From a checkpoint of a small mixture-of-experts model trained on Wikipedia.
Experts: 16 experts in each of 11 layers, 512 tanh GELU neurons an expert, 1 pick a token, a softmax router.
Training: a variant of SOAP for the experts, 692M tokens.
Below are experts of layer 8 (counted from 0) of a mixture-of-experts language model. Rows are named router (the router's row for the expert) and show model dimensions 0-127. Each number is 500 + 40 x the weight over its row's rms, rounded and kept within 0 to 999. Numbers have three digits each.
After each expert's rows: a language model's description of what the expert responds to. This comes from a sample of Wikipedia text that the model never trained on.

# expert 15
router:550492518539447460543494502385507472532488522505544502402502513501498518528463531562507470481527562573557433492546465479490478521463572509471570518491455523501458467521506488553532504517487476494524432494516437443594486493446569511488419489473523462495528524534509546495506500541464459527521500549512506468541517522414442412536501505551478549508448467516538478632504505455559505520462
What it handles: Non-English name syllables

# expert 7
router:519472502578535477486504504507519488499482464467491538485501530556498419478518472465496493472487456392467470527515551418501471548566467490467435484519572463572472502525540481452487463465533483461559510400479535486507507552562504535498505501527511514479448485501464491481513450543510517556471540597502474554499444512456471532597466564582489439617526461487459550514534476482478543549489
What it handles: Opening quotes and capitals

# expert 14
router:526500469462521470419489584494478520505500581446538438542541522512430468509576444564467475488500496483447463544568427460503509506554493536504599475489565497547440584544500479495501504447515525425548497435496519471472560504455486457461537561544541485482485473516516567502503483532525538544486497565478509598485431495501501572469540496520451523543555459504435514466510491488500545475488
What it handles: Non-Latin scripts and fragments

# expert 10
router:552528428528523543549525513510501464488538453515407509525472585507435517518537426493490473530439536494548444557506500539488556478492485516508543485509473471526522562505501483526475458488502525481389525518522447510543462516550480486481474482525498481492480444388552437497487410496457559531488481417474557456498511522536589509486466447580508542478421428504516543464465549517516463469487
What it handles: Infobox and coordinate markup

# expert 13
router:524546511456448488466505483482536475485491483448422554480487484547496572495510544409525473512510469530554535436510508464474511531575492462528472478492467528512452498521495490520497506482538488506425501464531552528472514490492489432515463536473525482442597522489538530481461493515493546511612518604449496438494504605524588454517585564484467455437524448520484509512465486541469539594484
What it handles: Sentence and cell boundaries

# expert 12
router:503515472465418439475509604542514523521459510490475437527544544439480492547477545517499515559507484439511509458513499534491538475507506478529430526383505606476492448477487403543518499481513485484440527486483578465580444533566518535520505486552520470524434493445492606472460500429555499452551543533505520526484515522495502518511494545451533461503546509481519512433488478428528497508473
What it handles: Mid-word syllable pieces

# expert 5
router:456506515417453423464498483565517464546525526465549501535503529518572590574498473484467508477468487473430524519506502462510561571503479504560415458450472471505401483509474504537479462506525532538450485519536424451483500495487607442517560541518470522518580532444429508477506493514443485507499484457541516493491496484465511537451578418478489513521528499477503463570566526500543542520475
What it handles: Foreign name fragments

# expert 1
router:460497505440526500509484374527392503532482470485529464460502410429534513537471447528554486528496466535439507518522527505482424535501486453444443510539511530532511455495533518508518455469511503547511438515501528502447444518431523507493493554424568536488419494465412495473416567540520545528519493461491499478520621486481558472488497447532518468502522549509447525506505522520536515545482
What it handles: Word-initial lowercase letters

# expert 9
router:516505472466514485420505553540475498513506591432523445523557494506430465505577458578466486494501506487443461554555439437492504511546503542498599485496547481533450599541487476500495500465519528417558505445506522476481560504459508468445551543552537492481483468498516580507514493539525532544503500546489506599481430504497517593494537526527452542537560456499437511502509485482482546484467
What it handles: Table and name oddities

# expert 11
router:531500472455507474430510570518461506518490570442514450539531507503437461522589459545473474479493500487447458553550431449501498503564504549503598477505553506525431576532483484489497499455512522417558493444507513477476551517463499461452525572535533474482474447507519575516510481537533525536506496558476508608489413474509515575481537510528440529542569451504427503491506504483504548477467
What it handles: Digits and dashes

# expert 8
router:519504474443535489393500551511458521512505566443546468534550487494437467509563444579476468477485472485451465545540440466500501504548483575491590479483543502526446615540510474482499501468511506444543510436511516485491564506440490439462527559543531475462449479506534583488486481524512524540501516524490511598484427483492523590481521500516462523546568462533430513486507486480480557481483
What it handles: Verbs and function words

# expert 0
router:486511454501517514518522547393513489486477522514514439458533446468505530499552499428412491549498456450471461501503553582501414513526494519473519464435499472451537463506524520477372508510488504489508431496533515458559577513451482521529574454520466481488546500509545457467497560527521512569521462451504511529560489500460552459632521445481518475549562523543498508508530543505473493515547
What it handles: Sentence-opening time phrases

# expert 6
router:516508468438519474408501583497454510503511554441548435525541513485425453509557449552454477488490505485455472552539422452500520501559500556485601475487556505538443567531484476489508499455516514410560495439505530462475559500453489453450520563515538490460486470505524571488496474519520527534484507550476504579471419466507507564489548514532437525536556455525425502496512469482480548489475
What it handles: Results and table values

# expert 4
router:526514477448529474418509582511459515502504565437528436529531513491441450497565467562473466485512504492461466540550418441506514502555496537503603483509555490546445573534492478496499523458513523418555498441507514475474555526461495441457520575549533498478480474506540578505506471536526530540484522547485511608483437479492517563491548510533443530539562464522426519494514495463496551478474
What it handles: Table and list separators

# expert 3
router:507503496591488465470437452509471489613478490534494506470559479451474504505478540345490508502414465531546509499474454467501498495456559462588522463517436519499505459523585498514548504522492531569479482483545459513518607530545509517480559509456497464496514491498516472501499502470494512481473507435492514510561587489434442566570486540534439460478506501546549506525552523505504501456509
What it handles: English word endings

# expert 2
router:522518469452524462417505584519465509506508573445528437535541511494428467495563473558478473484488501487464454555566420437504503497554501539505591487490564495541455574541486474500495503462514518419543502440498509477472555525467490459453529560528536482481493466497533573509519476550513532552492496554478498614486435487502519574472552515516441519551561456520418508492513492487486540478466
What it handles: Table cell numbers